config.yaml
n_layer: 14
d_model: 512
n_experts: 24
experts_per_token: 2
d_expert: 144
d_shared_expert: 0
activation: "swiglu"
moe_layers: [0, 2, 4, 6, 8, 10, 12]
router_score: "sigmoid"
normalize_top_k: false
routed_scale: 1.41
balance_loss: 0.00259
balance_bias: true
init_std_router: 0.0135
lr_router: 0.000403
n_head: 8
n_kv_head: 1
head_dim: 64
vocab_size: 8192
norm: "rmsnorm"
norm_place: "pre"
norm_eps: 1e-05
positions: "rope"
rope_base: 10000.0
rope_fraction: 1.0
qk_norm: true
attn_scale: 0.125
tie_embeddings: false
parallel_block: false
init: "trunc"
init_std_qkv: 0.0251
init_std_o: 0.0251
init_std_up: 0.0251
init_std_down: 0.0
optimizer: "soap_variant"
lr: 0.00438
lr_mult_qkv: 0.4
beta1: 0.95
beta2: 0.99
lr_head: 0.00729
grad_clip: 1.0
warmup_steps: 50
schedule: "wsd"
decay_fraction: 0.856
decay_shape: "linear"
final_lr_fraction: 0.0
batch_tokens: 131072
seq_len: 768
doc_mask: true
train_tokens: 578800000
steps: 4416
dataset: "wikipedia_en"
Below are experts of layer 8 (counted from 0) of a mixture-of-experts language model. Rows are named router (the router's row for the expert), gate (a neuron's input weights, with its number), up (a neuron's input weights, with its number) and show model dimensions 256-511. Each number is 200 + 40 x the weight over its row's rms, rounded and kept within 0 to 999.
Before each expert's rows: a language model's description of what the expert responds to. This comes from a sample of Wikipedia text that the model never trained on.

# expert 2
What it handles: Heading equals signs and line breaks after place stubs, list dashes, and Arabic, Hebrew or Tamil script bytes, such as ==Demographics.
router,196,170,161,200,188,201,235,192,244,279,207,190,188,186,230,244,206,191,138,210,209,147,94,131,259,181,106,187,205,116,247,235,167,241,150,174,262,179,198,209,155,266,208,214,194,247,207,180,172,236,113,231,172,249,188,233,276,248,266,156,243,226,266,281,216,171,195,264,223,237,156,155,269,143,208,204,234,227,208,147,216,125,240,168,165,241,188,227,237,229,261,163,197,201,266,126,257,203,164,204,234,212,182,184,229,191,237,152,185,208,198,167,165,204,220,191,230,277,138,269,198,247,225,193,203,123,147,264,220,260,226,183,148,208,238,212,147,167,116,220,233,224,198,177,254,219,163,174,234,142,224,249,208,149,152,128,195,155,199,279,215,237,205,187,195,177,135,170,165,278,169,171,264,199,222,198,250,157,201,215,179,155,215,236,158,189,154,199,254,246,178,141,179,219,250,174,197,239,195,204,232,184,203,244,216,229,234,175,168,173,169,116,188,197,168,212,151,199,203,193,172,285,179,213,218,186,216,194,180,192,99,128,159,225,152,203,179,164,187,188,282,259,158,157,246,241,211,212,226,142,250,159,121,233,235,143
gate0,218,244,192,168,187,200,244,148,170,232,216,170,263,261,195,219,261,262,148,216,240,193,226,201,199,194,131,183,171,198,250,163,223,210,175,128,271,91,170,270,270,228,201,196,204,196,187,217,181,177,143,219,187,180,170,218,204,271,254,209,264,149,244,245,162,218,243,225,175,237,199,188,243,169,237,178,208,155,210,262,165,278,263,155,189,175,195,225,265,218,153,190,115,163,223,149,107,217,241,186,180,206,202,168,240,197,239,176,157,194,265,128,246,157,129,194,206,278,183,180,144,211,167,211,185,177,139,232,201,175,225,217,188,168,197,196,189,162,186,214,193,194,200,259,285,224,209,190,262,200,186,182,229,100,113,197,142,215,169,218,277,263,239,235,148,212,195,157,163,305,186,200,193,277,204,125,218,118,204,239,208,279,144,229,245,236,176,134,200,211,164,194,188,200,172,159,164,212,126,215,220,175,204,178,250,202,142,206,118,191,192,152,195,182,214,271,176,225,150,182,186,170,165,153,155,168,247,170,171,269,174,125,227,251,218,193,218,166,199,184,236,204,224,128,218,144,159,200,164,169,243,257,135,202,213,217
up0,197,224,202,196,189,223,228,179,160,219,225,175,295,205,189,212,158,197,184,217,215,156,240,196,240,242,148,216,153,217,210,184,142,94,228,196,184,199,161,174,271,244,200,213,199,194,185,230,175,195,273,255,175,151,231,224,235,166,235,175,143,178,178,219,194,198,152,164,200,209,226,194,186,195,270,212,110,228,204,248,228,285,249,124,179,159,244,177,145,179,222,233,189,239,195,199,136,134,223,183,213,124,145,227,242,239,156,295,194,113,172,182,212,137,201,216,209,242,261,246,184,193,186,189,175,166,179,230,139,77,212,231,148,199,228,123,248,171,234,238,197,170,141,164,246,213,217,147,226,160,162,197,161,137,202,275,176,156,129,185,184,163,165,200,155,208,171,218,233,179,208,262,128,117,190,247,189,152,241,218,226,224,178,193,256,243,157,247,179,255,246,265,283,209,202,176,180,242,152,170,183,186,163,237,257,215,169,195,182,207,188,233,119,109,146,235,199,210,201,148,216,276,231,204,234,213,248,197,187,185,204,175,191,213,198,162,262,243,195,197,168,243,193,156,188,205,151,231,242,155,198,213,179,250,155,194

# expert 7
What it handles: Line-start hyphens and pipes in infobox lists, award tables and markdown rules, plus labels like Best, Actor, Spouse, Label, Succeeded.
router,145,217,207,195,229,225,239,254,203,190,184,219,136,193,221,195,185,260,196,160,221,182,128,159,225,261,164,165,186,189,266,305,168,185,197,223,229,267,220,225,170,227,194,225,174,230,195,168,202,186,245,250,194,180,192,193,222,227,224,243,226,187,213,264,203,208,138,229,258,199,215,192,219,151,148,206,266,218,240,182,202,239,185,118,183,188,248,217,178,275,172,191,213,233,264,221,248,165,207,211,190,221,174,238,188,263,202,193,223,276,226,265,213,175,238,166,183,203,171,199,112,185,250,203,205,212,186,286,223,206,202,215,164,213,231,198,222,207,167,223,172,218,168,135,231,215,186,119,168,202,127,256,239,145,211,225,216,133,156,293,202,197,215,174,304,139,145,224,160,287,176,122,233,163,157,151,180,141,199,201,192,226,192,253,195,183,238,231,188,229,206,225,196,292,219,224,209,227,220,155,233,188,185,224,201,214,188,170,233,155,222,200,181,177,215,180,213,212,264,224,213,259,145,138,242,188,168,165,199,189,199,253,176,250,174,225,219,134,172,178,278,272,137,214,241,211,167,237,170,115,322,200,249,223,213,146
gate13,195,206,183,148,211,184,208,217,211,216,213,182,178,147,161,262,271,206,189,111,212,126,256,248,228,165,182,209,160,202,204,222,148,149,128,217,140,236,159,172,155,203,207,205,186,185,245,215,185,187,159,253,168,209,181,213,221,219,260,135,210,202,274,147,213,233,144,197,179,164,208,196,209,139,118,176,205,145,230,190,118,192,108,210,180,216,155,202,235,177,177,198,269,188,172,116,214,129,194,169,254,206,174,122,259,213,207,172,275,292,201,299,264,270,217,185,163,168,216,176,168,169,227,274,228,194,223,218,194,161,174,264,250,204,258,218,257,133,175,226,211,172,166,181,214,234,166,241,205,121,220,224,154,252,252,239,180,218,154,173,184,237,262,169,182,255,183,189,218,175,208,210,184,229,234,211,103,205,157,156,216,221,148,131,235,179,242,181,223,149,243,227,161,233,338,132,201,166,194,196,232,174,226,197,189,185,227,173,218,220,180,261,163,188,216,224,140,112,217,204,172,271,198,114,185,189,123,194,176,176,221,231,215,220,201,191,200,239,212,132,235,243,202,190,209,192,256,193,233,141,209,202,230,187,234,190
up13,213,241,260,236,192,226,203,239,209,262,178,254,249,222,243,161,174,267,219,226,211,257,171,212,192,257,240,155,195,198,195,195,200,234,233,240,234,219,140,191,191,190,211,210,235,238,160,187,178,145,253,204,141,228,246,226,206,178,182,218,245,195,138,231,199,113,225,145,226,185,243,191,272,227,199,230,155,227,177,243,173,164,198,254,250,222,155,150,214,208,213,238,175,193,224,255,164,222,152,186,211,213,280,224,241,220,278,229,163,129,143,198,207,165,215,209,192,233,185,240,130,187,220,207,205,221,186,140,206,237,222,229,182,215,212,200,189,301,206,223,155,147,151,172,213,184,259,144,230,183,247,189,334,165,144,221,224,222,210,214,208,194,134,186,176,180,263,124,163,175,157,155,135,213,233,241,248,152,245,241,161,169,202,140,226,271,183,213,263,170,126,191,215,198,85,292,186,143,270,195,244,163,110,173,190,171,240,208,198,154,236,141,152,159,207,238,222,219,218,173,196,224,162,246,275,213,198,139,224,175,294,163,184,223,229,253,222,273,226,232,180,171,210,174,184,184,198,164,183,214,137,175,150,245,181,207

# expert 14
What it handles: Short subword pieces inside foreign names, transliterations and LaTeX commands, such as Tokugawa Iey-asu, Manji-mu-p, \ka-ppa.
router,209,198,285,159,215,113,225,243,172,188,196,192,238,186,205,140,153,279,156,173,206,257,153,136,156,272,132,268,122,141,231,229,152,272,204,224,195,174,179,215,161,203,152,263,172,208,226,184,176,266,191,235,170,197,138,165,217,215,215,166,221,205,222,204,187,215,156,189,233,239,219,169,216,196,213,121,173,209,173,210,193,144,231,176,158,167,215,142,197,232,199,165,191,240,253,196,213,241,156,213,238,195,207,206,173,176,235,230,212,188,198,242,245,248,214,178,224,252,197,227,200,219,226,163,168,170,138,218,226,244,242,174,199,236,284,159,184,174,192,216,226,184,200,113,252,288,209,143,183,213,188,220,212,194,190,232,173,148,146,226,198,248,160,126,188,189,154,205,216,241,191,185,234,215,205,173,252,215,211,205,175,158,196,234,160,180,155,198,298,174,232,231,153,260,278,193,155,241,268,162,264,179,259,218,242,202,277,255,198,228,139,159,166,256,252,212,102,189,229,84,166,215,153,171,168,222,174,185,304,287,137,212,230,249,142,144,267,172,185,200,237,225,183,237,254,214,202,213,193,207,246,213,197,117,136,125
gate0,166,204,168,207,294,157,272,189,233,254,191,190,185,173,263,224,181,251,221,223,160,190,151,208,148,232,215,204,124,180,179,235,261,252,253,203,228,205,244,150,241,189,181,205,148,323,176,220,169,246,216,225,228,206,193,205,214,178,189,220,189,183,146,188,185,155,259,179,270,162,229,277,153,194,212,237,200,206,154,327,245,239,224,235,109,191,163,181,148,280,199,263,184,171,175,265,190,197,184,301,146,237,247,171,175,185,208,202,152,258,231,193,193,280,142,207,238,182,193,268,136,184,225,172,199,203,230,227,156,214,142,245,167,202,156,235,190,183,247,150,163,231,249,236,231,193,152,197,199,273,177,167,303,185,218,203,120,254,202,206,195,224,196,226,243,224,140,255,192,209,159,214,213,232,223,273,173,128,179,219,205,233,191,225,167,176,119,229,219,140,248,212,187,242,186,184,220,149,206,205,159,115,169,238,187,206,173,198,262,186,132,186,205,167,150,241,224,143,160,240,186,184,206,181,248,220,210,138,268,220,180,173,178,228,247,131,221,154,210,298,203,239,168,194,203,223,129,157,235,185,254,177,202,167,210,168
up0,201,188,228,170,251,236,226,197,187,156,201,225,145,220,215,224,134,251,216,168,174,183,248,208,226,223,208,221,154,196,234,218,179,194,218,202,186,261,240,252,243,212,260,180,227,212,136,300,133,170,257,187,202,155,119,262,134,232,153,180,156,245,278,192,269,167,272,234,241,206,184,240,219,174,147,173,222,300,156,246,264,145,253,204,251,192,251,197,238,206,272,140,246,176,205,228,147,249,240,187,198,156,201,187,186,201,223,186,154,242,210,190,197,189,226,218,258,146,185,229,176,225,167,195,173,297,195,199,216,171,193,215,228,193,144,140,261,228,272,258,140,108,198,224,126,183,180,240,204,237,167,170,232,204,189,246,128,199,169,268,158,174,234,187,218,146,172,209,162,236,187,213,190,275,166,194,169,194,195,171,239,124,180,171,151,140,189,152,201,169,166,224,209,243,171,229,265,202,149,180,273,195,272,230,230,180,233,140,142,93,257,190,242,185,176,204,235,157,230,184,210,219,198,214,220,178,173,172,217,157,219,168,242,208,146,202,242,200,189,216,264,230,117,241,145,192,162,184,168,219,215,141,167,250,99,211

# expert 19
What it handles: Paragraph breaks and = signs before wiki section headings, plus heading words like See also, History, Personal information, List.
router,169,179,242,283,214,256,248,226,183,173,201,129,218,198,206,195,172,199,165,212,200,237,189,214,258,217,98,174,164,182,213,262,198,275,154,277,264,229,209,225,88,239,217,233,171,219,217,157,158,191,249,221,173,255,187,222,220,261,255,166,244,183,253,201,230,150,166,219,214,246,143,166,217,213,125,169,247,220,245,167,138,147,202,187,208,146,213,188,181,261,218,181,198,243,246,152,242,191,219,227,155,217,199,215,243,214,281,179,182,245,210,288,257,200,228,165,239,225,170,275,213,229,245,221,251,188,173,267,223,192,191,160,93,208,179,141,223,200,98,185,170,197,163,167,270,202,210,164,168,210,184,213,181,177,219,258,176,192,199,286,312,187,157,196,228,134,164,160,148,216,165,121,295,204,180,195,186,224,256,186,287,196,142,221,196,245,172,226,177,187,136,165,134,243,235,200,130,190,232,285,160,127,174,240,176,193,191,186,195,154,151,237,203,225,203,187,178,224,201,179,189,243,224,240,192,168,215,213,189,249,168,182,229,227,179,180,261,71,216,216,297,216,134,211,267,204,220,184,195,138,273,183,163,237,193,143
gate0,139,228,210,183,212,231,157,172,195,176,192,172,212,202,205,229,227,147,202,275,210,225,243,204,258,168,186,133,216,106,242,166,259,162,242,241,211,277,222,146,137,169,224,166,255,214,200,196,248,235,225,145,165,214,227,258,139,224,280,156,219,249,176,177,196,191,204,181,191,171,190,188,201,274,189,194,267,188,195,162,201,219,202,160,219,248,264,238,270,201,208,255,239,267,230,160,179,196,192,176,221,238,301,166,252,149,223,190,160,153,171,214,231,300,223,215,179,276,238,200,256,175,234,155,220,179,202,203,178,221,180,196,170,137,222,164,150,183,170,227,302,173,175,230,130,282,194,104,207,197,203,142,201,146,194,174,276,247,243,282,191,159,178,210,163,219,229,183,187,189,219,214,219,211,194,214,195,274,150,218,202,205,202,194,201,270,280,248,268,234,230,257,219,116,252,214,163,168,229,178,183,184,252,146,135,173,256,265,236,225,160,162,156,188,246,176,205,118,198,163,183,259,223,299,113,191,194,182,198,109,195,229,162,182,182,167,190,223,230,221,189,164,194,251,257,198,167,210,165,218,207,219,198,266,148,168
up0,260,158,205,143,221,257,197,223,243,172,250,191,271,231,190,176,245,185,231,222,187,213,226,202,91,247,196,241,155,242,185,187,102,231,198,186,184,144,205,236,153,212,146,208,180,220,201,156,267,241,191,119,204,168,160,114,191,121,177,264,151,193,164,277,233,242,166,217,165,211,294,186,196,134,213,207,174,144,234,203,258,148,210,205,182,238,241,254,155,220,192,151,164,249,161,269,199,188,265,198,157,152,187,227,214,209,158,188,145,231,220,240,188,214,198,231,173,297,147,172,225,165,238,258,186,263,165,231,264,184,151,230,215,254,152,139,182,128,225,244,155,207,172,257,248,127,142,246,185,201,252,178,202,180,200,212,228,138,214,230,204,263,205,170,262,169,263,249,213,210,155,270,226,241,204,189,206,206,219,233,128,242,244,174,191,196,208,217,119,106,250,146,147,222,210,217,211,234,104,221,214,194,153,211,253,145,174,242,169,246,187,169,270,178,257,245,189,241,175,184,137,216,220,212,225,181,215,181,227,205,161,129,174,209,148,255,180,195,224,166,174,240,137,142,244,168,161,166,174,199,231,209,151,203,207,163